config = dict(
    n_experts=32,
    lr_router=0.0015,
    positions='learned',
    tie_embeddings=True,
    init_std_qkv=0.0513,
    lr=0.00249,
    beta1=0.95,
    beta2=0.95,
    weight_decay=0.41,
    schedule='wsd',
    decay_fraction=0.797,
    batch_tokens=131072,
    seq_len=1024,
)
Below are experts of layer 5 (counted from 0) of a mixture-of-experts language model. Rows are named router (the router's row for the expert), gate (a neuron's input weights, with its number), up (a neuron's input weights, with its number), down (a neuron's output weights, with its number) and show model dimensions 0-95. Each number is 200 + 20 x the weight over its row's rms, rounded and kept within 0 to 999.
After each expert's rows: "mostly gets" lists some tokens that are sent to it at least half of the time. This comes from a sample of Wikipedia text that the model never trained on.

# expert 1
router,223,185,201,187,227,214,206,177,190,173,188,188,212,191,169,210,187,243,244,208,216,196,190,227,199,192,186,217,196,212,208,197,211,188,188,210,200,242,228,189,211,206,208,226,224,192,176,177,191,185,181,230,233,229,179,205,196,183,174,189,198,181,204,234,172,201,212,159,225,221,186,212,183,191,213,175,214,220,168,208,205,204,224,206,163,212,242,206,200,230,207,181,191,224,214,194
gate7,210,206,213,201,189,168,201,219,195,188,198,190,181,177,233,198,198,218,208,193,184,202,162,209,235,247,199,202,198,196,194,202,219,177,216,181,185,203,160,235,226,209,227,227,243,197,207,188,207,182,170,182,173,203,206,222,217,221,176,187,216,223,209,217,195,216,161,219,186,210,198,180,202,190,184,204,169,168,205,219,206,172,224,192,201,162,186,209,196,179,196,212,211,179,199,184
up7,160,168,196,224,216,208,225,187,247,176,194,204,202,168,187,206,221,229,207,160,165,223,219,180,223,189,206,193,204,193,177,203,171,208,189,200,218,180,218,240,176,193,203,187,218,206,208,221,174,159,202,178,184,220,213,222,206,206,191,197,215,206,221,244,203,200,206,207,198,220,230,187,213,192,206,183,208,183,190,183,204,156,210,203,183,222,245,188,191,224,225,237,223,174,175,198
down7,208,222,188,199,201,218,185,178,220,214,191,213,203,188,222,211,191,240,218,175,215,202,227,172,184,202,172,197,229,195,188,244,251,174,189,199,213,194,198,201,230,171,201,185,168,203,194,205,183,205,189,231,151,204,201,183,170,181,191,163,185,224,196,190,183,193,202,199,186,195,167,175,217,212,186,175,210,225,151,212,221,205,216,207,165,209,207,228,232,191,195,214,180,182,229,186
gate8,185,187,174,207,208,171,151,215,161,196,215,200,204,173,230,184,191,209,183,220,205,181,205,218,170,205,194,204,175,194,194,236,154,169,202,190,175,180,210,209,168,200,194,195,219,215,222,186,164,209,223,180,168,184,207,207,181,217,226,197,166,195,217,226,218,213,157,210,218,206,225,210,165,256,186,170,171,222,213,200,197,206,175,176,200,222,220,228,206,216,192,161,190,198,176,223
up8,148,184,223,161,250,200,178,192,232,197,191,191,181,201,213,220,151,195,209,206,213,219,219,203,232,233,185,178,175,198,216,208,209,211,162,215,199,205,205,170,202,222,176,188,180,214,198,186,205,222,205,199,219,193,202,200,168,222,250,203,166,193,211,210,184,224,219,192,221,209,189,226,221,195,220,179,218,196,206,181,204,214,200,199,175,198,190,183,219,188,220,178,170,160,185,199
down8,216,180,186,188,184,217,227,174,185,237,224,210,229,179,185,238,195,193,213,188,222,244,207,189,152,218,187,221,191,202,188,181,237,185,220,172,205,175,239,211,218,214,192,207,203,179,201,195,207,192,202,222,199,173,158,186,197,209,203,215,215,228,187,231,183,207,204,204,167,162,181,219,202,216,195,169,196,169,193,226,178,200,193,193,183,172,210,222,205,207,202,195,189,225,205,210
mostly gets: "that ", "from ", "was ", "of ", "who ", "but "

# expert 17
router,237,207,181,163,211,200,196,176,174,201,203,188,218,209,192,184,184,199,222,181,186,214,172,212,204,198,196,212,213,187,205,192,205,174,213,230,189,209,231,216,209,166,223,191,215,205,208,185,193,165,190,202,199,233,241,226,201,168,172,198,192,193,187,237,164,195,203,216,228,217,177,205,222,201,203,195,203,189,195,217,217,206,249,244,183,214,204,227,194,214,199,189,193,211,210,235
gate2,193,237,197,179,194,221,199,167,204,162,219,206,181,199,177,232,177,213,183,239,199,222,211,179,197,203,182,202,160,175,238,213,172,240,188,209,234,189,212,179,187,198,200,208,177,242,168,192,190,186,202,186,238,212,210,186,206,223,208,176,178,229,190,210,193,188,203,209,237,199,190,199,213,183,201,192,177,198,232,205,216,220,199,235,204,208,223,174,216,219,220,210,228,163,183,191
up2,160,207,206,184,186,215,181,218,222,227,211,203,215,197,205,226,183,210,173,195,201,203,207,197,208,202,170,215,223,207,206,203,182,213,175,195,227,173,221,218,201,185,226,227,174,228,185,183,204,200,182,184,194,185,189,169,184,188,189,223,173,229,193,224,208,180,219,200,208,200,210,152,201,214,218,206,189,230,204,209,217,202,218,213,186,184,191,196,218,230,238,180,217,169,178,171
down2,157,204,212,189,198,193,215,214,214,204,248,221,203,201,213,190,212,218,159,187,207,195,157,179,188,178,199,221,204,167,195,171,160,229,172,236,185,209,203,210,222,202,200,208,215,224,175,193,208,180,199,181,205,223,191,179,227,190,173,223,246,188,192,179,232,168,224,210,200,173,208,175,204,201,173,201,225,204,194,205,217,201,203,188,210,198,212,187,174,197,212,203,189,225,197,208
gate3,185,208,203,210,179,178,199,163,230,182,210,196,193,212,194,240,198,203,206,199,194,201,195,185,164,204,217,173,222,193,192,189,190,198,218,217,203,258,192,179,195,185,210,195,218,205,202,214,221,225,188,233,199,197,210,243,206,203,201,221,190,203,180,254,201,213,205,210,178,184,220,215,231,162,232,188,185,189,228,196,195,182,171,234,203,179,193,148,185,219,190,212,177,187,176,203
up3,212,196,186,205,179,161,212,219,199,199,208,190,200,176,178,175,183,203,194,189,207,195,162,204,169,208,193,174,218,188,199,213,165,156,215,184,185,215,205,219,195,163,194,176,211,208,221,147,158,207,228,175,208,205,204,174,227,207,201,205,204,187,211,195,233,178,213,201,192,200,187,181,169,211,187,187,177,182,167,182,199,187,202,174,196,213,193,183,207,154,154,215,232,207,206,167
down3,197,187,212,181,166,208,169,207,209,188,222,189,198,196,167,191,192,177,187,188,216,209,169,207,232,210,238,204,199,233,182,202,165,226,184,186,181,233,177,189,202,213,167,222,185,231,204,199,189,209,220,195,170,181,231,202,205,205,198,205,214,199,175,219,182,191,166,163,218,198,243,196,203,196,173,199,180,199,159,199,224,196,212,207,171,190,185,189,186,207,183,170,206,174,191,237
mostly gets: "ah ", "u ", "i ", "ford ", "ai ", "ina "

# expert 7
router,225,197,202,178,204,216,234,173,196,187,194,187,205,194,170,227,194,218,198,196,214,214,186,223,190,195,199,200,201,217,215,203,210,183,204,211,192,244,251,216,187,195,216,227,205,188,189,161,209,177,175,215,189,207,207,194,209,176,217,158,180,170,213,235,196,220,223,208,213,210,173,223,214,198,212,202,205,193,221,201,212,201,233,209,172,212,210,196,190,211,182,203,190,188,186,201
gate30,227,207,213,199,197,222,215,195,179,163,228,202,204,191,176,205,222,204,204,189,245,189,198,203,218,244,217,166,206,230,187,221,186,187,210,189,206,205,221,180,220,205,214,184,178,210,182,196,204,201,177,158,218,193,181,176,228,203,226,196,221,212,215,172,215,211,208,221,192,172,194,141,201,210,192,199,209,177,222,196,185,230,216,217,214,186,206,179,214,185,201,204,194,200,191,171
up30,204,172,236,193,212,223,180,208,208,202,205,193,208,215,211,200,211,171,206,198,210,211,225,203,162,214,214,224,183,227,240,184,220,217,188,201,158,243,188,205,193,209,193,195,200,212,184,174,185,227,154,238,203,210,189,206,193,201,215,184,183,206,190,198,183,198,188,174,199,181,194,187,211,191,236,182,187,160,203,205,171,218,169,165,224,167,165,190,205,203,205,177,177,191,177,209
down30,187,205,200,202,158,201,211,213,173,223,202,186,170,216,221,206,160,212,173,194,206,212,202,241,210,169,173,192,191,195,204,204,229,210,194,221,186,180,208,227,212,198,190,201,204,233,198,198,230,177,159,208,207,187,194,184,187,190,189,224,200,206,250,163,209,183,149,224,188,214,229,218,206,163,176,192,203,179,202,192,212,197,191,224,241,163,203,186,193,222,194,206,198,198,253,208
gate31,166,192,218,204,186,220,166,142,200,209,184,207,199,222,217,208,222,180,203,198,204,217,220,207,174,190,150,174,178,218,212,187,208,190,210,213,161,202,162,166,209,171,256,178,164,193,201,225,204,208,227,204,188,220,199,200,184,177,180,205,175,186,174,217,156,189,180,187,218,213,227,200,188,195,215,229,198,193,201,138,204,209,209,206,219,194,209,200,184,223,192,203,181,210,222,214
up31,219,216,220,196,207,206,187,196,227,189,245,246,209,202,206,191,169,223,206,191,219,196,227,181,219,203,208,186,224,179,222,168,199,244,166,214,201,205,188,211,216,204,201,186,208,172,216,181,221,211,176,214,226,213,202,198,206,179,178,199,186,225,200,203,209,186,181,195,180,152,187,217,234,179,234,187,242,176,209,206,209,200,202,152,206,188,224,225,218,202,231,203,198,201,162,196
down31,196,177,191,217,241,181,167,178,215,175,205,210,217,199,187,207,214,208,172,205,177,178,198,193,198,201,211,171,218,188,193,224,200,209,203,165,224,189,216,188,177,214,168,215,221,203,235,182,196,210,217,197,219,180,176,188,190,223,193,189,155,258,165,220,181,194,236,149,200,198,184,189,227,243,226,187,171,194,204,191,208,175,217,173,184,198,206,227,184,159,169,187,224,225,200,207
mostly gets: "\n\n", "\n", "== ", "\n  ", "\". ", "\n    "

# expert 26
router,215,208,190,167,233,197,217,193,174,167,211,183,242,203,178,212,195,212,193,197,195,195,208,220,212,191,183,211,191,200,203,209,208,219,199,235,208,216,215,222,226,186,208,216,215,192,226,211,205,180,162,221,206,227,208,230,206,180,176,187,188,196,191,232,164,181,194,181,238,228,172,198,201,171,211,183,208,219,182,200,209,216,237,218,141,224,218,190,231,207,207,177,173,198,248,200
gate7,203,161,174,221,236,218,236,248,210,228,181,178,198,177,192,188,201,221,196,167,217,207,186,206,201,201,187,208,244,200,226,189,204,187,201,141,193,213,233,196,190,186,177,219,195,211,185,215,170,188,162,185,188,178,173,198,181,213,199,212,201,195,194,197,183,227,246,182,220,183,196,197,189,197,192,178,204,202,189,228,180,193,219,198,213,222,212,193,187,208,193,178,211,175,177,201
up7,227,231,221,160,179,211,221,197,231,179,205,163,261,230,191,216,219,210,227,212,213,166,209,219,232,181,229,223,223,211,204,252,165,204,221,184,215,228,217,228,178,197,206,194,196,192,182,201,236,194,214,213,180,201,190,179,203,200,232,196,201,214,186,161,179,208,199,215,192,135,209,167,211,213,196,190,181,198,196,193,191,241,169,183,203,208,213,215,235,203,207,203,185,216,170,194
down7,213,191,187,185,192,147,208,199,224,124,229,178,212,197,206,216,168,207,202,208,177,218,220,207,200,210,212,227,226,185,191,196,169,189,219,207,237,189,175,225,184,200,205,157,208,193,217,199,220,195,192,208,226,181,188,195,170,166,213,205,206,209,225,198,207,151,203,215,209,186,178,173,207,187,177,222,211,240,241,232,214,230,183,189,211,178,208,224,196,232,200,193,197,230,191,241
gate8,193,212,211,165,210,172,192,191,196,174,199,198,188,203,172,189,184,224,188,236,198,175,198,199,172,178,193,216,157,181,218,164,204,216,204,177,215,234,191,181,231,202,196,237,180,193,199,164,191,203,207,207,203,176,193,198,222,199,213,191,153,199,187,212,193,215,207,200,209,183,183,170,195,193,187,219,215,220,196,169,166,156,219,210,185,196,216,198,200,191,206,205,175,218,232,193
up8,179,203,196,181,200,186,196,207,211,190,180,165,193,213,237,208,152,198,190,206,166,180,204,193,203,196,194,186,214,210,213,216,203,233,189,212,128,192,182,183,196,153,218,182,181,229,207,203,196,229,185,185,198,217,192,175,237,188,194,213,194,164,193,218,220,199,160,212,189,213,228,213,207,169,215,177,191,223,208,198,182,183,222,176,162,235,176,163,207,215,204,184,194,179,223,156
down8,190,192,205,185,209,176,181,177,190,213,205,200,226,174,198,160,216,205,214,178,196,188,205,215,230,198,217,169,233,157,200,219,194,207,176,206,191,196,230,218,194,197,180,171,187,192,222,214,178,197,206,171,205,209,200,191,221,193,195,208,176,181,192,191,218,193,208,202,191,199,169,179,189,175,183,198,206,206,220,191,204,229,174,228,174,242,206,183,163,241,227,241,214,170,171,194
mostly gets: "\"", "as ", "by ", "former ", "named ", "because "

# expert 31
router,216,187,187,171,208,222,203,166,218,164,206,208,249,198,190,177,183,226,193,180,198,221,202,229,195,201,209,199,192,179,178,186,195,192,179,212,193,224,247,223,204,168,192,234,222,216,200,176,203,190,164,206,207,240,217,219,199,185,206,204,190,199,210,237,188,201,234,198,231,226,191,226,181,190,192,185,209,204,187,196,210,213,229,201,163,219,232,201,184,233,207,193,194,220,212,214
gate2,186,200,188,206,197,218,188,171,177,217,232,200,214,259,208,202,194,214,241,208,182,228,204,226,171,216,194,180,183,180,219,175,216,215,189,168,233,198,223,211,188,228,192,242,186,159,229,223,193,199,213,196,230,186,246,174,225,221,173,201,223,169,198,242,201,218,190,180,225,238,180,194,203,193,189,184,218,227,211,181,187,180,215,203,197,191,168,164,206,191,208,202,197,177,179,170
up2,221,170,163,187,209,219,209,211,198,187,205,221,200,204,207,200,201,196,201,221,184,179,156,219,215,230,201,200,199,176,203,209,222,181,202,218,192,227,199,199,203,202,203,159,170,198,150,192,182,197,175,179,201,196,182,149,219,230,211,218,209,196,198,160,215,175,187,190,199,209,234,205,211,223,219,178,215,222,218,196,169,170,178,173,214,228,198,199,185,205,178,217,175,200,209,267
down2,187,203,170,186,194,219,155,161,204,191,220,234,219,193,253,222,221,212,181,179,246,226,197,206,175,203,153,187,201,172,203,210,209,181,209,200,205,240,203,239,220,230,197,208,205,214,206,165,190,215,212,213,196,213,203,176,209,198,210,227,243,214,221,178,207,228,188,224,173,206,212,195,189,200,217,200,192,219,202,187,191,190,192,215,234,167,182,214,218,181,165,189,178,214,202,193
gate3,204,209,190,187,196,226,210,187,178,192,199,204,207,166,187,222,181,209,184,213,228,196,221,192,198,166,193,177,171,197,177,201,207,197,194,185,226,203,225,219,206,218,167,235,199,198,188,214,166,202,190,232,192,200,174,186,180,171,228,202,183,199,225,221,200,223,195,186,205,192,203,231,155,211,208,189,191,175,243,232,198,218,193,201,170,200,184,210,212,197,221,210,216,220,172,177
up3,185,211,207,197,217,199,199,216,197,201,198,205,210,205,236,185,223,209,177,154,210,231,192,211,199,205,190,240,194,201,190,184,198,200,208,177,231,187,211,204,187,209,244,207,181,250,191,176,228,174,180,178,181,223,221,211,176,210,206,197,184,209,189,218,212,187,191,201,204,211,191,165,223,214,183,238,199,201,206,191,198,224,237,222,183,185,219,174,194,172,185,154,222,185,187,225
down3,209,187,205,178,218,216,189,182,233,178,176,177,228,203,190,217,246,198,192,193,167,168,221,212,174,191,206,172,188,186,198,170,214,220,188,231,226,210,208,163,169,203,178,241,179,208,202,216,185,196,229,229,233,173,200,190,178,167,213,224,211,190,215,154,227,233,203,217,213,188,199,235,200,212,207,174,230,204,214,234,234,207,206,179,213,221,180,199,226,178,190,209,210,200,211,205
mostly gets: "they ", "she ", "not ", "most ", "also ", "them "

# expert 10
router,210,202,189,190,224,194,195,174,198,188,207,178,218,212,210,166,181,193,198,171,177,239,199,218,186,215,214,190,216,209,163,187,201,190,171,230,189,209,224,205,216,155,212,222,200,204,219,175,179,188,190,204,198,233,241,236,202,161,182,196,184,198,173,236,181,173,240,196,214,212,176,214,206,164,198,196,206,191,194,195,213,224,229,224,171,201,206,191,200,215,188,198,170,217,201,212
gate2,208,199,178,201,186,148,210,191,212,217,232,162,192,188,229,197,182,230,189,204,208,203,196,196,195,216,177,218,203,191,208,201,190,170,193,198,253,207,196,194,209,230,169,190,210,205,181,192,161,223,198,202,198,211,221,144,199,188,230,187,176,220,188,189,194,182,228,187,180,204,225,249,194,213,166,196,210,201,204,215,232,184,217,231,207,215,189,175,195,191,227,231,192,157,213,192
up2,208,222,206,199,260,216,206,174,228,169,170,172,185,174,204,214,184,219,205,203,225,225,219,212,202,213,206,186,213,211,219,162,200,190,186,193,192,229,202,212,209,217,194,206,215,212,202,172,231,180,201,208,209,191,233,207,195,210,208,168,200,169,190,191,213,202,194,187,220,217,191,226,199,177,190,174,217,202,188,183,178,235,189,189,170,201,231,218,204,205,197,217,160,215,210,149
down2,197,225,178,193,194,195,234,199,181,214,203,215,227,200,193,201,210,207,182,240,171,234,196,216,214,183,175,202,171,160,182,239,200,225,210,197,220,202,160,222,201,190,208,196,178,232,195,215,208,206,203,198,182,199,224,232,192,190,200,217,219,206,259,180,195,163,210,200,183,188,206,184,165,192,220,239,195,179,234,230,241,196,191,219,200,212,203,207,216,220,220,201,211,214,230,237
gate3,217,199,209,171,239,197,207,240,175,191,232,182,212,222,216,208,215,186,228,195,178,171,199,225,213,167,199,192,208,214,197,220,218,192,229,188,202,200,223,221,191,206,204,213,205,204,206,220,188,180,216,219,179,191,207,189,172,163,199,183,160,201,196,213,179,220,197,202,191,192,195,193,199,192,165,176,169,175,175,191,227,220,201,241,189,218,164,214,198,193,225,214,203,190,178,192
up3,188,177,185,244,180,196,214,184,231,192,237,195,200,209,201,202,195,196,189,207,212,201,175,187,219,223,213,218,186,199,194,184,215,196,175,191,172,189,207,210,207,214,208,204,193,189,180,225,220,200,199,228,208,190,182,171,225,182,180,173,203,219,203,221,206,186,170,187,209,212,226,239,226,201,240,161,228,201,238,148,196,188,197,182,258,190,234,193,220,221,189,197,204,214,185,172
down3,218,207,203,192,189,237,172,180,194,192,190,192,183,197,235,212,209,184,222,194,238,235,224,181,181,172,186,195,203,230,200,189,199,227,183,222,151,178,205,185,280,193,226,187,214,228,208,178,208,196,212,177,185,208,220,193,179,185,204,207,207,194,210,198,183,180,179,209,224,205,197,175,204,180,231,216,212,243,223,169,230,204,203,188,201,196,202,209,211,202,223,165,140,207,190,190
mostly gets: "ation ", "ment ", "Party ", "sion ", "League ", "film "

# expert 3
router,233,193,173,175,223,198,256,171,182,150,211,192,219,200,197,178,182,191,213,199,199,209,193,200,190,195,177,212,197,177,181,214,206,169,196,205,200,226,210,177,202,183,204,218,222,206,177,201,189,183,197,225,228,212,200,243,192,186,182,187,198,219,186,212,175,193,201,158,225,246,166,210,218,187,197,193,188,183,168,206,217,211,235,217,161,211,227,220,233,208,204,191,206,210,215,210
gate2,204,209,219,220,206,225,183,195,218,215,201,196,204,180,203,215,243,212,229,154,203,192,200,214,182,220,190,201,199,212,232,184,212,203,227,207,201,206,207,202,167,207,197,209,201,223,209,203,210,152,174,219,198,169,174,203,180,188,221,184,202,190,213,198,173,199,229,195,180,195,253,212,200,216,207,176,159,180,208,211,230,229,202,205,190,220,196,216,199,188,234,180,203,217,221,216
up2,212,226,217,200,203,210,170,210,214,200,186,195,212,165,200,183,199,181,188,190,238,175,198,198,171,212,190,206,202,198,204,180,208,197,203,228,207,194,196,204,182,173,216,216,200,234,195,131,183,208,198,198,183,204,179,205,227,170,220,194,190,179,251,175,206,190,198,206,188,193,215,221,171,210,216,196,196,205,197,213,224,227,191,122,210,228,227,192,209,196,185,182,219,216,205,215
down2,197,172,227,219,206,181,182,195,237,197,181,229,213,182,219,188,187,225,175,185,208,198,199,187,153,188,179,223,220,218,238,175,202,206,235,193,189,215,167,181,201,189,224,194,223,194,193,187,202,174,195,181,202,201,200,195,200,185,196,208,228,176,174,170,217,202,162,194,199,184,237,178,158,213,225,211,212,196,193,202,221,213,202,191,214,206,212,220,167,181,192,220,222,210,166,184
gate3,243,213,192,176,206,192,211,214,171,183,218,218,209,220,204,216,200,203,185,178,233,166,187,187,224,202,208,200,212,201,196,185,185,195,206,233,231,205,196,207,218,198,238,173,177,181,200,223,232,169,179,199,205,187,173,204,198,180,184,168,211,202,215,200,222,181,231,201,209,222,204,218,236,188,222,207,204,186,188,285,231,216,212,198,194,205,214,218,174,212,215,148,214,207,169,228
up3,198,212,212,246,181,208,176,222,169,185,230,179,213,161,226,177,195,137,195,209,216,212,189,205,211,264,196,223,160,204,181,202,188,166,173,204,162,185,224,204,196,182,197,175,183,200,203,177,196,219,167,205,179,205,172,205,190,204,235,199,177,181,160,193,202,178,185,206,225,210,190,218,197,193,195,212,204,190,187,211,172,196,197,160,209,180,197,194,218,199,201,207,204,210,219,200
down3,200,207,191,224,212,252,197,223,196,218,193,200,165,152,204,206,196,162,214,209,185,207,206,224,176,189,183,197,179,212,201,195,222,219,226,198,208,208,198,218,217,194,194,197,188,239,217,207,218,185,213,201,196,207,210,226,226,177,204,184,192,201,220,237,184,181,225,189,241,186,170,205,187,165,220,218,181,202,225,235,187,199,209,184,180,209,204,204,228,186,169,204,225,198,202,171
mostly gets: "| ", "played ", "techn", "reached "

# expert 18
router,229,196,185,174,229,227,212,172,196,167,184,192,181,210,183,194,193,206,203,208,206,222,209,227,184,194,184,222,223,199,191,199,214,205,223,207,204,239,220,219,209,182,209,223,206,201,216,210,181,160,185,209,208,215,229,211,202,180,190,193,188,229,203,219,185,208,183,208,208,249,185,213,215,182,195,191,193,167,179,232,218,218,238,239,163,219,216,189,224,204,216,189,193,206,227,202
gate0,237,196,216,185,224,199,231,185,195,197,218,216,194,207,175,203,188,217,211,192,220,217,197,196,183,196,220,181,179,220,239,175,225,207,204,208,173,233,186,213,243,208,220,218,212,169,183,195,213,238,168,206,180,195,203,199,230,200,149,185,197,192,229,212,202,201,220,164,195,214,191,177,220,227,230,187,211,188,234,205,199,201,215,195,211,225,223,179,203,198,245,182,172,180,201,184
up0,195,210,201,228,200,234,222,220,200,186,181,188,211,200,217,165,207,185,191,162,228,217,195,195,212,183,184,173,198,199,205,188,207,202,209,224,221,228,189,180,229,204,225,208,198,215,200,209,199,204,178,200,191,189,168,221,201,198,227,214,182,251,207,196,190,209,187,178,181,213,256,186,199,174,231,197,197,192,220,186,192,190,207,193,165,253,182,193,214,231,186,153,180,204,208,216
down0,189,243,201,193,204,210,183,149,203,181,197,244,195,209,195,209,184,222,222,203,240,195,195,214,192,227,206,210,189,169,206,186,185,205,207,201,185,251,204,204,186,210,160,197,201,215,208,205,204,201,220,183,226,168,241,211,151,181,205,186,190,218,194,175,209,223,170,220,230,227,216,173,187,164,215,227,215,178,174,143,232,181,206,204,211,179,196,178,210,206,211,183,179,193,209,233
gate1,208,188,193,178,216,214,171,192,197,239,188,180,216,211,179,174,215,211,223,201,212,177,198,200,178,205,202,147,206,201,211,218,201,212,204,228,199,176,223,195,146,202,212,223,213,261,224,190,178,180,206,174,197,198,226,211,177,186,219,188,193,193,211,200,191,215,239,228,195,177,244,211,217,219,205,180,178,210,205,209,174,215,220,183,192,214,170,189,151,214,206,208,206,203,186,246
up1,226,152,217,202,191,236,163,216,191,208,165,201,230,223,171,169,183,190,200,192,216,212,190,208,190,236,173,204,221,192,212,219,188,210,218,216,182,198,197,188,183,222,200,231,183,203,210,208,213,193,160,204,222,200,163,214,178,207,193,197,194,187,214,194,188,198,194,205,235,179,227,161,234,208,238,199,166,222,195,211,179,191,208,221,224,191,184,204,183,194,196,202,209,220,175,249
down1,216,201,180,186,204,220,232,204,197,193,204,190,175,206,200,207,190,199,200,218,217,176,190,225,218,216,191,202,235,193,225,222,193,268,176,225,168,189,188,203,189,217,209,224,195,208,190,192,209,194,208,175,175,208,207,181,201,203,182,212,179,191,193,205,214,207,244,183,188,191,175,230,183,176,191,244,206,184,192,181,223,204,214,175,206,189,204,181,200,185,189,190,201,175,198,212
mostly gets: "==", "|", ",", ".", ")", "="

# expert 22
router,223,191,188,199,223,175,244,176,199,185,184,187,213,174,199,208,198,196,198,203,207,209,187,218,192,185,206,219,205,186,172,195,211,184,201,219,215,237,224,184,218,193,231,216,225,208,183,191,185,163,185,223,215,245,239,202,165,162,199,191,208,183,175,211,168,191,204,191,223,215,198,218,224,164,208,205,198,173,158,212,205,220,233,214,157,208,217,196,214,194,175,205,187,193,224,221
gate7,189,180,201,178,186,204,219,200,186,199,187,203,202,185,207,207,207,235,170,170,208,194,180,189,190,198,191,232,200,220,199,190,169,194,172,227,205,167,203,198,197,194,206,200,185,181,214,215,147,246,182,216,201,205,175,195,196,198,168,209,172,216,200,185,186,204,224,197,189,208,173,215,203,202,192,174,197,238,209,191,227,187,195,202,207,222,186,221,198,218,186,187,193,200,173,151
up7,189,221,142,184,186,175,170,201,201,235,151,204,237,213,211,209,205,223,190,208,203,166,197,194,199,168,202,213,182,201,216,205,197,217,181,193,202,207,220,204,196,173,181,207,224,186,223,196,188,207,212,176,190,141,175,186,189,221,215,201,196,205,218,209,166,231,205,212,202,243,202,197,195,216,192,169,200,204,189,192,213,205,178,206,176,218,193,232,185,200,196,204,201,176,179,196
down7,193,199,160,179,224,175,223,206,176,206,204,205,195,200,169,213,147,182,200,239,195,196,186,210,173,199,217,170,218,181,219,191,223,215,191,204,163,240,212,201,230,198,187,161,217,222,209,178,178,235,194,190,194,211,170,182,238,214,221,167,197,146,178,233,181,184,188,182,204,209,180,211,203,209,219,204,199,179,233,222,200,194,200,178,174,184,198,215,201,208,218,163,198,198,196,211
gate8,219,206,214,187,196,223,211,169,151,198,243,212,192,215,215,212,169,190,202,205,191,229,171,213,194,226,185,186,208,184,199,224,209,176,198,243,186,194,215,206,191,192,192,197,193,180,226,210,219,224,192,211,242,223,214,195,209,197,209,192,185,188,177,226,208,196,212,166,238,252,207,188,221,207,200,188,183,211,214,192,221,177,208,228,172,213,185,179,203,199,222,184,187,206,230,139
up8,190,207,227,172,185,164,170,193,234,232,175,231,216,201,204,207,210,166,216,184,199,204,217,207,178,181,208,231,214,205,214,217,163,210,226,214,217,215,199,208,215,200,214,199,174,226,174,224,205,181,213,194,201,165,179,200,230,241,200,191,226,242,243,193,185,212,203,214,189,195,181,170,187,202,201,221,208,183,179,205,206,218,194,193,251,226,221,232,223,193,224,200,206,182,186,203
down8,177,164,219,240,195,213,162,217,213,207,177,235,209,175,200,205,181,210,219,196,176,235,181,187,179,205,218,231,192,208,203,188,208,196,195,188,177,182,229,187,232,232,217,201,180,180,158,195,166,176,188,214,208,196,186,176,218,133,205,209,174,214,201,203,179,200,191,192,179,220,181,163,173,191,187,198,220,205,223,196,198,211,195,186,174,184,201,186,176,190,183,167,208,174,176,204
mostly gets: "-", "–", "& ", "Best ", "−", "Second "

# expert 0
router,243,198,175,177,217,211,224,176,185,175,199,188,236,204,185,189,211,192,199,207,204,214,190,232,204,190,194,219,215,195,182,199,210,173,203,211,205,224,219,212,217,183,222,214,226,217,205,192,193,171,178,217,236,236,198,222,190,181,177,190,211,195,186,232,179,191,201,179,241,244,176,207,221,172,212,201,199,186,166,216,211,221,239,222,162,208,222,209,211,225,202,186,212,211,229,222
gate0,206,177,188,166,196,183,214,190,216,205,200,194,189,199,152,168,180,206,152,184,186,198,234,187,235,208,181,165,210,175,192,200,218,233,204,204,180,179,185,214,216,161,167,180,198,213,164,181,213,199,166,203,208,204,209,214,216,220,195,173,184,172,213,211,211,192,177,233,172,244,204,178,192,186,197,199,206,209,190,201,181,166,203,183,203,190,205,174,195,181,198,228,191,191,182,216
up0,219,194,197,190,188,183,226,194,203,180,220,196,237,183,204,207,217,200,185,192,212,191,172,207,235,233,192,205,191,192,170,195,179,184,181,181,174,146,208,218,179,152,197,203,190,226,193,193,204,221,194,184,188,207,215,176,155,193,191,195,158,197,211,207,223,193,188,183,190,237,232,221,199,243,210,203,196,175,191,238,208,196,246,204,191,189,210,198,212,210,235,190,183,204,193,203
down0,168,213,232,240,201,193,148,205,197,204,212,184,191,243,185,226,198,209,159,198,198,199,185,230,227,190,213,191,193,204,173,205,191,202,157,219,183,199,193,199,231,194,166,220,214,197,218,224,187,203,200,213,217,217,221,224,189,192,189,208,209,227,183,229,224,183,207,183,203,215,211,210,202,177,223,201,192,205,163,164,244,164,207,208,175,189,193,218,191,208,213,197,237,195,196,169
gate1,214,225,218,226,208,239,185,209,203,173,176,213,210,231,184,190,183,215,170,198,188,203,173,199,212,178,187,178,179,199,210,166,210,184,199,238,190,227,224,168,176,190,231,182,166,218,203,158,190,223,197,189,186,200,220,193,172,198,180,202,185,222,208,230,183,167,179,209,187,212,205,223,193,206,210,205,189,183,199,176,179,200,225,194,216,274,174,182,221,213,179,174,200,196,190,214
up1,220,205,209,214,189,181,201,217,209,203,205,217,165,195,207,214,205,209,219,218,207,225,146,205,171,204,225,179,181,226,201,220,176,193,207,201,212,208,216,196,221,245,160,186,210,202,195,235,198,187,202,204,225,217,224,237,230,175,210,167,210,149,191,232,208,195,174,193,207,219,220,233,186,224,216,214,189,204,196,221,193,180,201,204,218,159,192,186,180,198,219,146,221,202,222,195
down1,186,195,182,191,190,215,206,168,183,201,239,172,179,216,212,197,194,190,202,186,229,169,210,163,200,212,216,186,197,178,210,202,208,163,225,192,201,201,223,185,160,177,147,215,164,198,193,190,156,190,211,225,212,171,237,201,206,206,156,188,191,227,186,198,193,212,182,231,184,193,158,210,229,189,178,211,195,211,193,183,171,199,199,202,226,210,173,167,219,197,189,224,193,223,242,164
mostly gets: "tic", "University", "ć", "kins ", "announced ", ")\" "